{"num_hidden_layers": 13, "hidden_size": 128, "n_experts": 128, "experts_per_token": 4, "d_expert": 64, "d_shared_expert": 64, "hidden_act": "cubed_relu", "moe_layers": [0, 1, 2, 3, 4, 5, 6, 7, 8, 9, 10, 11, 12], "router_score": "softmax", "normalize_top_k": true, "routed_scale": 1.0, "balance_loss": 0.0166, "balance_bias": false, "init_std_router": 0.0253, "lr_router": 0.000543, "vocab_size": 8681, "norm": "rmsnorm", "norm_eps": 1e-06, "tie_word_embeddings": false, "optimizer": "adamw", "learning_rate": 0.00277, "beta1": 0.9, "beta2": 0.95, "max_grad_norm": 0.5, "batch_tokens": 65536, "max_seq_len": 1024, "train_tokens": 490000000, "max_steps": 7477, "dataset": "wikipedia_en"}
Below are experts of layer 5 (counted from 0) of a mixture-of-experts language model. Rows are named router (the router's row for the expert), up (a neuron's input weights, with its number), down (a neuron's output weights, with its number) and show model dimensions 0-127. Each number is 50 + 12 x the weight over its row's rms, rounded and kept within 0 to 99.
After each expert's rows: "gets" lists some tokens that make up at least twice as much of what it gets as of all text; "comes before" lists some tokens at least twice as common just after its tokens as in all text. This comes from a sample of Wikipedia text that the model never trained on. Tokens count by the router's weight.

# expert 120
router:62 63 61 82 65 43 61 48 42 48 54 37 33 51 34 38 63 44 30 33 49 54 31 28 48 57 44 34 42 40 56 64 47 48 42 44 43 43 69 55 42 48 69 54 52 47 41 54 61 48 76 45 28 69 42 44 68 48 50 46 53 53 42 67 35 56 57 66 37 48 37 52 54 55 67 65 49 29 33 49 62 52 49 58 61 61 48 64 44 30 43 52 33 61 31 28 67 62 62 41 36 52 60 51 54 27 41 67 46 47 63 50 56 52 38 25 49 56 69 59 26 39 46 53 34 68 64 56
up0:59 57 83 40 48 46 58 61 51 42 52 50 42 42 73 42 41 53 42 67 47 60 54 47 48 58 52 49 52 37 50 49 56 32 54 33 44 52 39 49 61 61 55 54 43 38 52 28 51 37 60 61 64 81 38 46 62 53 35 30 76 52 35 60 57 39 33 60 36 59 52 65 66 51 62 46 51 41 67 59 50 35 63 41 52 45 51 40 43 59 38 54 34 53 25 54 56 33 63 38 49 71 35 57 56 57 48 23 58 33 78 53 61 65 64 60 48 45 40 80 56 39 43 41 31 58 73 40
down0:42 50 46 58 48 55 47 54 69 36 45 66 49 41 52 55 35 55 51 59 67 47 30 54 46 76 23 55 47 62 60 46 64 47 57 48 27 54 53 46 46 73 63 50 61 44 71 39 39 32 44 60 49 39 27 64 60 56 51 57 36 25 36 36 60 45 46 58 35 32 55 36 70 73 58 60 43 40 58 60 47 62 55 61 43 66 70 43 31 41 37 34 52 76 61 53 57 68 30 41 45 48 39 40 44 56 77 59 59 65 68 43 46 65 49 41 43 36 47 30 60 45 47 62 45 33 44 61
gets: " |", ";", "ly", " also", " been", "4"
comes before: " ", ",", " —", " +", "–", " −"

# expert 121
router:53 45 52 61 34 35 32 48 34 45 36 73 51 31 56 77 40 69 48 40 47 25 50 67 43 50 43 61 51 44 62 27 63 56 38 47 48 56 36 51 38 40 64 49 37 54 55 45 47 51 41 33 61 64 28 36 45 42 66 55 59 59 41 41 72 49 37 35 56 64 36 81 59 47 41 43 68 62 47 67 45 50 62 62 48 58 65 56 45 52 58 39 50 44 68 59 45 58 29 41 57 66 50 64 72 34 42 34 41 42 47 56 35 40 68 46 31 51 50 68 64 52 57 26 48 31 60 45
up0:61 33 44 48 55 50 68 26 61 53 53 71 24 38 51 61 30 58 47 62 50 54 62 51 42 55 42 65 34 39 52 36 48 45 55 60 44 39 35 34 66 47 48 61 55 65 43 58 63 53 80 47 42 28 60 57 29 54 70 35 59 62 48 51 50 43 42 54 31 54 62 50 50 64 59 48 55 58 46 38 47 40 59 55 49 31 66 59 45 55 60 45 61 53 47 74 48 68 58 22 67 61 66 58 51 61 58 58 71 34 47 47 75 50 21 37 45 58 47 49 64 69 55 29 67 50 50 42
down0:59 39 52 63 53 37 46 26 36 53 56 37 43 22 32 60 31 59 50 65 62 66 48 65 41 52 55 56 47 53 34 67 57 59 47 43 08 48 79 27 58 51 65 53 44 41 44 29 55 47 50 49 62 55 45 55 79 56 61 62 37 53 49 65 52 50 60 38 45 45 44 34 56 28 56 31 46 63 37 48 50 42 62 56 56 43 67 42 24 43 54 44 72 50 53 60 33 50 33 49 41 46 58 51 47 61 59 56 43 61 45 41 44 61 63 46 52 59 47 46 32 36 38 77 48 49 73 44
gets: " ", "–", "r", " he", "ch", "="
comes before: "1", "2", "3", "9", "4", "6"

# expert 97
router:64 28 54 65 31 73 48 54 76 58 46 37 53 70 39 16 24 45 46 58 55 35 71 70 53 34 42 51 56 46 53 40 62 48 41 56 61 49 57 56 36 42 48 68 64 35 31 49 43 64 46 42 41 61 44 42 52 46 48 32 49 39 54 39 64 39 58 53 32 47 40 46 38 65 51 29 60 39 41 43 78 51 49 66 50 46 43 37 62 80 61 41 44 45 61 63 52 68 42 46 51 46 42 48 56 45 46 81 54 39 58 55 54 55 54 60 40 51 35 34 46 61 56 60 53 45 74 67
up0:58 52 43 78 38 71 56 34 64 39 54 47 60 62 71 45 65 28 57 43 67 28 52 58 57 43 40 49 47 36 63 63 86 49 78 50 54 49 61 63 27 38 46 51 68 49 58 56 51 51 59 54 38 53 44 51 57 38 52 30 65 41 34 40 58 48 33 45 60 35 35 45 33 45 73 61 34 41 27 57 52 21 55 44 59 72 45 38 72 52 54 65 45 43 59 47 43 49 44 54 41 57 53 55 42 44 35 56 45 64 38 63 61 38 62 40 52 43 63 36 55 58 63 41 38 67 55 51
down0:42 63 50 38 63 53 28 46 50 49 34 59 42 39 58 58 45 61 53 50 54 52 39 55 54 47 59 66 52 57 60 41 66 48 60 47 57 69 66 41 36 52 34 46 57 45 45 56 55 40 47 38 63 44 61 53 80 39 58 76 49 64 56 36 62 53 41 54 39 45 45 43 61 48 59 56 59 38 72 67 71 41 52 49 70 37 48 51 63 58 53 43 64 28 26 74 50 62 50 54 71 81 50 61 35 70 63 50 41 55 30 37 58 39 46 46 50 52 66 61 67 64 59 48 54 52 10 72
gets: " for", " to", " used", " as", " not", " been"
comes before: " to", " by", " the", " in", " a", " as"

# expert 122
router:47 48 42 49 41 67 40 28 56 55 38 71 50 41 47 68 63 49 67 35 26 65 57 35 59 36 59 35 52 66 61 63 74 35 56 38 43 52 69 45 41 41 42 42 37 44 46 70 38 26 66 63 53 40 66 51 48 61 39 48 75 55 63 54 23 57 65 47 47 50 46 43 42 38 47 62 44 39 57 53 55 35 56 45 66 38 53 48 46 48 50 59 37 41 22 55 43 57 57 51 40 60 67 63 44 44 59 28 23 62 53 60 33 45 56 41 52 29 43 52 29 38 39 55 32 30 56 45
up0:47 48 76 35 40 49 42 47 54 72 24 39 52 17 52 72 38 88 42 62 49 59 52 47 49 65 51 49 54 67 67 51 42 48 49 47 52 64 54 56 60 44 60 66 40 48 33 56 59 35 59 49 49 48 54 63 43 38 55 74 42 29 60 50 59 43 60 60 73 47 43 36 43 46 54 48 51 51 21 63 66 36 47 47 48 32 49 43 63 52 51 39 26 42 28 61 43 61 42 63 23 57 54 46 50 52 60 42 44 46 48 64 50 57 51 61 33 43 45 44 35 48 46 24 51 62 60 76
down0:47 51 55 48 56 70 45 49 70 46 62 54 46 14 33 62 49 62 50 30 48 38 36 48 47 56 58 49 52 41 50 40 66 63 54 33 62 60 71 43 21 29 59 50 53 41 49 42 42 35 49 61 44 31 57 61 44 49 59 53 47 68 60 44 75 53 40 31 61 65 45 46 45 34 53 65 22 54 41 53 63 61 44 69 82 51 24 45 63 70 51 62 53 54 46 36 62 52 47 44 63 70 39 57 65 30 62 49 47 57 46 44 48 42 45 59 42 47 37 29 49 47 43 64 74 50 35 55
gets: "es", "s", "ers", "ure", "is", "ings"
comes before: ",", " of", " (", " and", "\n", "\""

# expert 5
router:59 58 58 54 29 37 48 48 59 48 48 41 60 38 69 35 45 50 42 59 69 55 66 58 60 42 40 64 59 27 32 57 71 66 45 64 61 43 38 33 31 56 61 56 46 56 60 37 42 49 50 61 28 58 36 53 55 42 34 60 29 59 61 35 64 50 38 35 23 44 49 53 42 58 49 64 43 69 37 51 53 33 59 38 54 55 25 43 82 42 32 46 50 30 63 37 25 33 33 41 35 46 58 63 43 31 56 35 46 64 67 44 63 56 44 67 42 47 51 52 54 56 49 35 55 59 48 54
up0:64 51 43 30 49 54 34 51 44 40 78 45 46 51 55 65 38 69 63 48 49 68 63 39 52 36 41 65 83 35 65 46 55 37 67 56 26 52 64 46 45 50 31 47 43 47 41 32 45 41 44 46 23 45 39 33 40 46 63 42 54 36 41 50 63 56 50 58 33 68 47 34 40 59 20 55 82 51 47 53 56 47 40 57 56 48 47 33 50 59 48 41 51 53 46 54 43 37 45 68 71 49 46 68 55 47 62 41 63 67 50 51 53 38 69 63 49 18 63 52 31 61 55 49 66 56 58 48
down0:38 40 51 42 66 57 24 43 44 31 51 57 57 50 56 58 49 52 48 73 55 46 45 38 54 22 48 35 56 45 47 58 52 31 24 48 48 59 54 49 52 32 39 45 43 41 44 52 41 57 59 31 50 56 61 45 49 45 52 46 58 57 46 32 68 53 45 50 33 67 49 42 48 40 62 35 55 46 41 51 53 88 43 61 38 61 50 56 34 37 46 61 41 64 55 54 39 43 47 68 59 38 39 14 61 70 45 53 55 39 48 40 65 59 57 45 44 69 22 45 28 52 74 47 69 79 41 64
gets: " ", " a", " B", " A", " D", " T"
comes before: "1", "2", "3", " member", "ed", " American"

# expert 14
router:37 49 35 62 24 67 51 29 49 42 59 72 41 71 58 43 68 26 49 65 54 48 61 50 29 30 42 48 52 40 53 30 60 70 50 57 49 66 59 38 54 32 52 50 35 48 39 51 43 29 52 66 72 47 42 44 35 57 46 54 46 46 44 73 43 43 57 38 51 45 43 42 39 63 58 56 45 59 40 59 42 43 55 68 42 36 70 39 36 46 38 60 41 44 53 55 40 51 39 70 36 50 49 54 66 38 51 72 60 65 50 64 39 38 47 65 57 57 48 52 59 76 21 53 34 76 54 61
up0:41 48 52 47 50 45 45 40 44 60 46 69 43 29 72 36 52 56 57 47 55 51 52 58 42 64 54 44 60 48 37 43 32 49 60 40 61 42 56 35 57 72 48 54 46 39 50 27 59 44 49 44 53 48 35 44 55 56 28 45 40 39 22 38 39 45 35 47 63 58 51 41 56 79 30 45 67 55 32 38 59 52 38 62 43 45 37 61 79 52 53 32 28 43 70 32 28 34 47 53 63 47 54 32 51 64 60 55 52 40 49 56 44 70 42 47 40 32 81 46 39 63 44 47 63 68 43 80
down0:37 59 47 47 50 55 58 57 49 45 56 64 79 49 60 65 66 52 52 47 54 50 60 67 54 40 53 35 32 54 11 29 28 43 56 59 48 39 63 38 48 39 57 55 46 53 53 46 63 29 49 64 57 40 51 41 42 34 63 39 46 70 51 60 48 45 40 59 31 44 55 31 59 58 58 38 54 73 52 60 69 32 43 64 40 48 50 63 59 42 28 70 73 45 46 36 71 52 50 42 43 54 49 36 42 40 35 65 60 53 46 32 51 59 48 71 41 59 70 30 60 48 44 78 35 50 34 60
gets: " ", " |", " F", "g", " P", " C"
comes before: "1", "2", "3", "ay", "i", "is"

# expert 103
router:46 51 40 57 56 62 58 55 55 55 56 36 57 52 75 53 36 69 49 51 43 67 64 37 35 50 68 55 35 38 60 63 71 37 58 38 34 66 59 73 43 38 30 25 40 75 59 71 44 34 34 59 53 69 38 53 50 65 50 50 52 58 39 43 63 34 48 64 52 61 30 50 59 81 55 52 54 44 57 28 32 42 60 56 35 59 61 70 43 51 50 43 57 50 54 50 52 38 52 55 46 26 60 44 53 48 45 49 56 46 62 48 31 55 66 68 60 57 73 42 43 65 55 51 38 71 58 26
up0:64 60 59 34 55 64 53 56 60 49 37 46 64 60 78 45 32 52 46 38 24 53 67 52 46 61 49 57 35 49 68 48 67 47 55 71 40 46 31 63 59 49 44 57 61 60 52 43 30 28 65 62 72 44 26 39 36 50 56 53 47 42 49 27 64 60 64 50 56 47 37 29 63 42 64 36 24 46 64 47 58 31 60 57 44 16 51 41 48 37 44 48 56 39 52 50 45 57 63 56 41 41 60 36 56 59 35 40 40 44 48 68 28 37 49 47 44 69 55 49 55 57 34 46 77 48 55 52
down0:53 57 52 53 66 39 51 33 51 51 60 49 42 72 45 54 69 46 80 37 69 42 55 46 40 41 49 41 57 58 52 47 56 35 36 57 51 66 43 45 35 61 49 58 45 43 32 46 54 32 57 59 47 47 52 63 63 32 43 61 43 47 41 24 52 51 50 71 66 66 41 45 39 49 62 62 72 48 45 59 61 51 70 36 15 55 35 69 73 47 38 53 45 62 41 71 61 32 46 61 43 47 35 61 45 28 54 26 43 39 62 45 51 55 56 69 49 45 31 23 67 51 49 46 62 64 54 36
gets: "1", "2", "0", "3", "9", " late"
comes before: "0", "9", "8", "1", "2", "5"

# expert 123
router:47 51 61 60 79 55 62 62 40 56 54 47 50 49 59 74 52 52 45 66 41 39 52 61 77 51 36 50 35 69 51 43 62 34 40 55 67 45 62 50 37 51 48 52 57 49 44 58 66 65 71 46 72 67 57 51 62 59 46 23 55 44 52 68 60 45 63 52 35 68 44 53 54 58 36 59 46 34 31 67 54 27 59 51 36 52 46 57 86 59 51 53 46 47 42 43 62 47 62 60 41 51 33 41 43 58 41 82 55 41 50 44 55 58 52 47 40 67 22 44 30 55 67 33 64 42 63 43
up0:65 28 65 51 55 50 60 37 50 32 47 61 49 38 27 54 43 38 43 46 46 39 41 31 54 37 54 63 37 54 42 30 43 40 39 52 62 53 71 29 58 77 38 38 48 47 44 33 43 41 55 32 51 57 53 35 60 43 52 58 32 59 42 55 78 54 36 53 33 47 77 40 56 46 46 61 41 72 48 36 60 54 47 48 74 40 40 56 60 48 67 50 49 49 58 41 68 49 54 53 66 45 34 58 56 54 62 54 45 50 50 41 53 40 58 72 40 72 28 67 40 35 72 59 54 48 34 81
down0:59 22 37 63 40 55 27 58 76 50 43 42 67 34 55 59 45 30 33 52 50 47 54 56 67 45 62 59 46 56 46 40 66 64 48 46 43 61 60 43 63 58 35 25 64 64 33 47 33 45 66 63 55 69 54 57 46 64 46 60 47 58 53 58 69 32 45 58 43 47 73 45 41 47 46 62 40 55 58 61 65 35 59 52 49 41 47 70 63 65 67 63 64 57 47 38 58 60 56 35 37 67 41 33 59 50 58 59 64 35 29 59 61 33 51 55 56 77 40 62 26 54 39 49 70 49 49 33
gets: " was", " is", " had", " has", " were", " have"
comes before: " a", " been", " be", " not", " to", " the"

# expert 110
router:54 53 60 44 50 58 51 46 48 44 35 24 52 52 43 48 54 21 48 22 73 53 60 63 41 59 46 40 56 66 54 45 43 48 37 51 54 66 24 59 46 43 68 58 26 56 65 23 43 42 61 55 35 32 52 41 42 41 49 45 62 61 63 47 56 48 63 51 55 34 29 44 50 51 62 43 69 46 49 40 56 51 75 61 15 65 42 65 48 28 52 69 37 41 56 49 50 40 75 54 40 54 64 48 60 56 53 54 68 61 35 62 50 63 47 67 42 59 49 44 69 71 44 43 48 36 63 38
up0:40 34 61 38 74 50 42 69 56 58 47 51 47 27 37 42 68 47 46 26 59 35 42 68 42 60 23 38 21 59 69 44 70 34 50 48 52 41 62 59 41 53 53 40 53 39 34 32 54 48 58 60 41 61 42 58 56 66 49 55 44 57 62 60 36 45 25 47 32 75 60 56 28 31 32 58 61 51 69 42 44 46 55 63 40 36 57 54 49 40 57 60 41 58 52 28 53 54 59 44 49 48 47 78 50 49 60 67 48 36 47 35 37 67 58 43 48 47 43 48 58 60 35 41 62 26 60 43
down0:36 49 55 64 40 51 43 54 70 68 76 45 55 62 48 46 43 62 60 38 63 42 37 40 33 54 57 54 63 42 43 53 57 51 67 50 23 46 64 34 53 59 43 53 50 57 53 62 61 36 52 50 50 75 59 46 39 67 60 62 61 47 44 42 35 43 29 45 48 52 78 76 30 72 49 63 70 48 44 48 27 44 40 45 44 59 40 38 68 55 58 47 42 52 64 62 41 46 24 67 27 62 40 47 44 36 49 58 56 44 65 45 45 77 32 40 42 76 49 69 43 37 44 57 50 53 63 45
gets: " ", "ou", "5", " China", " Japan", " June"
comes before: "1", "2", ",", ".\n\n", "'s", "i"

# expert 66
router:45 53 75 41 42 68 59 57 54 43 44 64 30 35 51 74 50 36 46 58 53 47 50 41 44 34 42 42 70 40 34 45 66 60 44 47 67 55 58 41 53 71 40 42 61 59 46 52 42 28 67 52 75 73 69 51 36 55 34 61 75 50 65 51 36 56 41 60 34 38 34 50 54 65 36 49 34 53 54 56 27 67 54 34 52 36 23 55 41 48 56 42 57 45 53 52 47 75 56 49 54 79 45 79 57 58 36 38 54 37 40 53 40 49 53 48 44 67 50 64 70 51 50 54 41 65 38 45
up0:57 29 26 67 39 59 57 44 51 47 51 51 53 59 37 62 45 38 69 63 51 42 38 47 46 35 42 46 56 44 45 47 67 42 48 21 59 28 52 39 69 52 52 59 43 50 77 46 60 53 50 80 60 43 36 54 44 41 39 56 55 47 49 53 53 47 53 58 50 61 46 43 48 50 56 27 60 47 36 36 55 50 43 51 33 73 40 67 42 74 36 72 33 37 56 64 25 47 42 58 46 68 46 53 55 58 40 63 51 47 50 61 61 48 37 56 30 53 58 28 49 63 27 35 32 48 49 89
down0:32 61 35 55 56 47 22 46 51 43 42 33 42 43 23 44 60 69 48 42 51 30 48 60 68 50 47 26 40 44 64 35 54 57 43 50 52 46 40 37 52 51 68 29 34 54 55 40 49 56 56 54 56 22 48 25 41 51 51 43 51 56 48 33 64 32 38 28 47 29 54 43 57 57 53 36 22 52 48 67 51 38 43 33 54 68 56 53 54 57 42 41 52 56 49 38 47 54 43 41 37 65 47 61 73 35 77 32 58 51 72 52 39 39 58 54 29 38 46 45 49 65 43 46 38 43 33 69
gets: " |\n", "\n", ")\n", " Sc", "-", " round"
comes before: "-", "|", "in", "ar", "age", "or"

# expert 56
router:68 67 49 58 41 39 67 51 40 59 43 73 69 36 50 39 52 45 42 58 66 55 55 64 39 61 49 54 55 50 56 69 57 27 45 78 60 50 46 44 58 50 31 37 37 30 47 52 42 44 46 52 37 65 58 55 43 47 55 64 68 59 38 54 58 68 28 40 41 45 43 38 58 48 24 50 56 54 53 65 66 39 50 43 39 61 38 59 54 65 67 56 39 40 30 58 34 54 31 35 40 63 39 47 48 60 58 32 36 27 78 27 55 33 35 57 43 60 50 42 29 38 70 41 47 43 53 37
up0:56 31 46 46 61 37 61 37 74 55 65 57 61 40 56 77 29 53 50 65 70 48 62 58 45 48 34 68 59 35 59 64 60 44 77 59 49 46 56 44 46 40 45 39 63 47 48 78 50 43 68 47 41 33 62 56 47 62 41 56 49 41 35 56 65 38 38 44 37 47 45 51 37 43 36 52 26 48 67 66 57 47 60 54 30 30 57 62 43 51 55 58 44 42 60 31 42 32 71 56 42 67 61 60 49 58 40 40 60 34 49 43 30 65 58 47 55 47 52 60 41 86 46 50 75 59 52 48
down0:37 69 61 52 49 45 65 68 72 37 63 56 52 47 33 50 29 62 54 66 61 49 48 21 63 43 43 65 61 44 49 33 43 57 64 51 43 47 54 50 53 63 60 76 46 55 61 52 33 53 60 63 31 76 55 56 37 35 54 57 57 48 63 36 65 42 51 55 46 43 49 51 50 61 63 49 57 53 67 46 65 37 30 52 44 61 49 31 54 30 67 32 53 57 53 74 51 31 13 60 33 59 59 54 41 34 39 63 27 58 56 54 44 48 50 37 35 60 58 68 55 41 46 57 39 54 65 34
gets: " ", "ol", "el", " an", "al", " main"
comes before: "1", "2", " |\n", " |", "3", "4"

# expert 15
router:50 69 40 42 53 44 65 36 37 60 57 38 38 66 42 61 33 31 61 35 58 40 29 65 47 55 61 66 38 68 58 55 60 58 44 59 44 35 41 56 62 63 34 51 47 46 55 68 77 49 48 52 51 40 64 39 49 66 58 49 60 55 63 43 51 50 62 65 32 34 69 41 52 49 45 66 52 64 59 46 87 67 48 38 53 24 48 74 38 54 57 52 25 50 46 50 29 40 44 25 42 50 72 47 51 65 52 49 43 51 58 42 51 67 62 42 22 55 46 44 43 50 73 48 61 53 45 61
up0:50 67 23 29 83 48 45 27 53 55 27 64 55 62 40 63 30 53 55 58 66 51 44 39 40 47 43 37 45 49 55 53 77 41 51 51 45 45 60 43 66 52 41 33 52 42 67 61 51 45 79 72 45 57 37 45 36 21 56 59 60 42 56 60 40 51 47 65 42 51 53 52 58 48 30 49 45 60 67 48 57 45 54 62 41 45 41 40 35 67 44 46 61 56 41 63 56 30 56 39 53 52 53 48 41 31 47 52 44 40 57 52 67 22 51 35 36 21 58 58 63 53 29 45 63 64 54 40
down0:50 58 38 32 37 73 38 46 44 39 54 51 63 59 61 61 43 54 43 41 49 29 40 56 48 52 55 39 55 34 48 41 60 69 59 54 44 58 64 28 46 42 48 33 60 62 82 44 59 48 53 61 41 41 38 62 30 35 41 45 31 40 46 50 57 57 33 43 51 30 59 61 30 59 53 35 52 68 48 70 31 16 32 59 44 70 57 67 56 64 42 40 60 64 49 50 46 67 58 43 51 85 31 55 40 52 38 44 52 52 47 30 61 45 54 70 53 40 42 67 35 52 50 54 46 42 32 51
gets: "8", "6", "4", "5", "7", "9"
comes before: " |", "–", ",", ")\n", ")", ";"

# expert 13
router:73 53 65 33 50 19 33 39 46 53 38 56 62 45 56 72 45 47 50 44 63 36 49 49 34 36 58 46 52 53 63 63 54 35 29 34 35 56 54 71 48 37 31 55 37 28 47 63 44 60 58 28 62 67 57 58 62 49 57 51 51 57 41 25 51 51 68 54 46 36 56 58 53 43 74 26 44 57 39 52 52 76 63 52 40 53 70 55 41 63 30 53 52 66 59 51 49 32 71 69 61 38 67 50 59 64 49 27 59 33 66 53 60 60 54 50 49 39 51 37 51 47 45 52 40 60 66 50
up0:46 40 61 57 60 47 32 43 45 35 46 50 49 56 50 47 58 41 39 55 56 49 54 45 82 32 37 79 52 57 71 68 47 36 58 39 79 54 50 60 56 51 40 70 34 58 55 52 49 71 33 40 45 48 37 69 31 50 56 43 51 33 45 61 67 62 54 55 50 40 30 44 44 64 58 47 42 49 58 43 46 46 54 63 48 44 33 72 56 38 60 67 33 70 70 60 28 30 66 58 52 61 54 35 63 48 33 41 69 47 58 61 55 41 28 47 57 43 60 26 62 49 49 51 42 63 25 61
down0:67 55 54 49 65 30 39 52 43 45 46 72 66 52 41 51 61 50 53 51 35 48 68 39 62 52 45 54 32 51 50 33 50 41 55 43 67 36 57 64 58 34 52 45 49 33 62 63 55 42 47 51 55 40 48 52 42 43 45 33 54 46 39 42 47 46 45 53 71 57 29 49 40 58 71 37 53 53 56 28 73 37 47 54 59 73 41 57 54 41 59 40 44 43 40 46 21 78 32 35 48 59 39 55 43 42 80 40 49 17 42 43 50 48 32 39 36 54 59 72 58 83 69 62 52 66 49 43
gets: "1", " first", "4", " new", " station", " former"
comes before: "9", "8", "7", "5", "6", " life"

# expert 90
router:47 61 48 49 56 41 26 73 62 38 61 36 30 63 37 65 31 53 67 29 69 49 60 36 59 36 47 71 52 61 49 59 33 38 43 54 59 59 57 43 53 58 48 47 52 45 45 37 66 45 63 52 30 23 49 51 46 30 40 49 42 48 54 38 56 53 51 36 33 41 60 36 50 48 24 57 25 73 43 37 55 41 44 48 62 64 67 53 35 34 69 39 75 57 41 43 27 50 58 34 57 42 31 49 68 59 62 41 51 53 55 36 60 61 43 30 34 41 62 47 50 48 49 43 49 64 54 66
up0:47 61 62 66 65 39 29 65 55 28 69 43 49 59 58 75 77 61 43 47 59 59 51 44 74 72 38 44 32 56 55 50 24 38 76 41 59 41 42 37 40 35 54 59 44 37 45 60 31 47 46 50 56 43 59 31 66 60 71 57 39 59 50 43 60 57 40 35 34 43 36 50 44 51 35 50 52 70 59 61 39 44 40 44 52 46 60 55 45 61 51 41 65 70 55 46 39 32 37 56 58 40 46 41 56 52 71 38 35 53 61 61 61 42 48 39 54 38 57 29 66 67 53 54 47 75 36 57
down0:53 50 46 42 25 30 34 51 48 37 76 50 45 37 54 56 71 40 66 35 38 49 38 55 43 70 52 62 35 53 44 35 35 35 26 58 38 52 43 33 46 71 25 63 46 63 48 53 41 51 39 38 55 36 68 48 63 47 50 60 55 37 41 57 45 48 38 56 53 47 30 49 54 48 42 66 54 48 63 61 49 61 71 39 72 51 58 67 45 55 54 48 47 45 49 40 48 50 58 65 36 39 58 26 32 34 59 69 56 28 62 51 64 63 69 35 39 43 31 47 62 47 57 53 39 71 68 73
gets: "4", "3", "5", "7", "6", "8"
comes before: " |", ".", "%", "–", " |\n", "°"

# expert 100
router:38 34 65 41 50 72 52 60 61 48 57 55 49 47 43 37 47 49 49 24 47 24 52 66 57 38 47 33 48 63 54 32 47 28 68 43 48 48 44 62 29 69 63 50 54 51 56 54 33 67 66 53 72 42 67 54 44 49 45 45 47 44 68 52 47 37 33 50 62 49 80 75 55 62 59 64 40 60 55 43 51 47 47 50 40 44 43 39 78 36 55 50 44 40 50 41 60 51 65 46 66 28 70 56 64 53 48 30 46 68 76 42 49 52 47 57 40 39 30 51 49 44 61 27 40 72 52 65
up0:56 37 49 41 52 50 33 61 50 38 54 53 42 42 29 50 42 46 47 37 51 47 36 35 92 38 50 55 63 55 49 53 56 51 33 35 52 47 39 77 61 56 55 65 58 63 49 58 43 59 45 65 54 49 46 73 49 45 34 60 45 55 40 40 28 37 47 62 59 35 64 31 43 39 71 37 72 50 83 65 57 30 37 63 70 28 38 62 71 61 53 51 49 61 34 45 59 52 43 44 53 51 76 37 39 28 45 57 49 35 55 40 47 46 36 47 50 63 53 49 55 45 26 45 48 59 45 39
down0:43 39 55 58 63 33 45 47 43 59 47 62 43 37 51 66 50 40 45 44 42 45 58 32 52 40 69 57 49 52 47 34 37 54 53 63 57 78 38 52 58 53 51 44 63 47 74 72 43 42 26 49 44 26 41 70 43 52 47 68 55 64 68 62 40 39 63 59 55 44 51 16 60 65 48 39 66 54 60 36 50 38 34 67 47 44 47 46 57 69 51 56 49 48 61 46 56 59 67 39 65 46 71 46 49 45 42 41 65 51 57 23 20 45 67 44 49 57 65 60 38 63 33 54 84 48 53 57
gets: " |\n", "\n", " \"", ")\n", "s", ".\n"
comes before: "|", "-", "The", "|---|---|---|---|---|\n", "|---|---|---|---|---|---|\n", "S"

# expert 45
router:47 50 60 41 38 63 34 40 64 32 39 50 48 61 34 45 36 43 71 21 39 30 44 65 43 46 57 45 53 60 48 59 39 42 41 52 47 60 45 67 49 46 64 60 66 22 50 53 55 40 66 35 54 60 72 36 33 68 34 52 33 37 65 64 49 61 21 59 66 54 52 53 49 45 34 62 30 48 66 68 44 48 36 69 39 68 55 49 48 49 57 50 40 52 52 49 55 64 60 65 51 50 68 62 63 62 70 52 48 53 28 43 51 47 46 41 60 73 43 35 62 41 42 58 61 59 32 30
up0:48 41 55 69 48 62 30 58 58 43 69 72 42 32 55 41 56 39 42 64 44 54 46 45 43 45 57 32 67 22 38 44 59 42 56 58 45 67 59 63 48 37 51 37 53 46 57 35 46 69 60 26 74 61 52 44 35 41 55 54 50 51 73 43 33 49 43 59 53 65 63 52 68 40 47 55 61 23 50 32 43 55 58 36 67 34 52 32 70 36 62 49 48 49 51 74 45 59 47 66 58 55 67 51 29 59 44 52 70 29 67 37 62 58 41 46 46 62 49 25 38 59 40 37 52 33 63 48
down0:39 36 38 36 31 60 45 58 52 41 33 51 43 55 35 63 41 46 34 50 61 67 60 42 16 51 52 35 70 29 29 49 53 43 62 56 58 68 56 47 22 48 32 58 39 36 62 44 29 59 70 36 38 60 56 62 43 51 47 49 44 53 68 41 38 60 48 65 42 50 47 26 48 60 57 45 50 50 75 72 54 62 70 52 44 66 43 56 37 58 51 53 47 57 68 59 28 48 41 60 68 57 49 36 30 75 50 51 52 44 60 59 63 50 41 54 51 72 65 69 56 53 55 60 38 55 58 35
gets: " |\n", "\n", "os", "^{", " MPC", "/a"
comes before: "|", "-", "\n", " ·", " MPC", "z"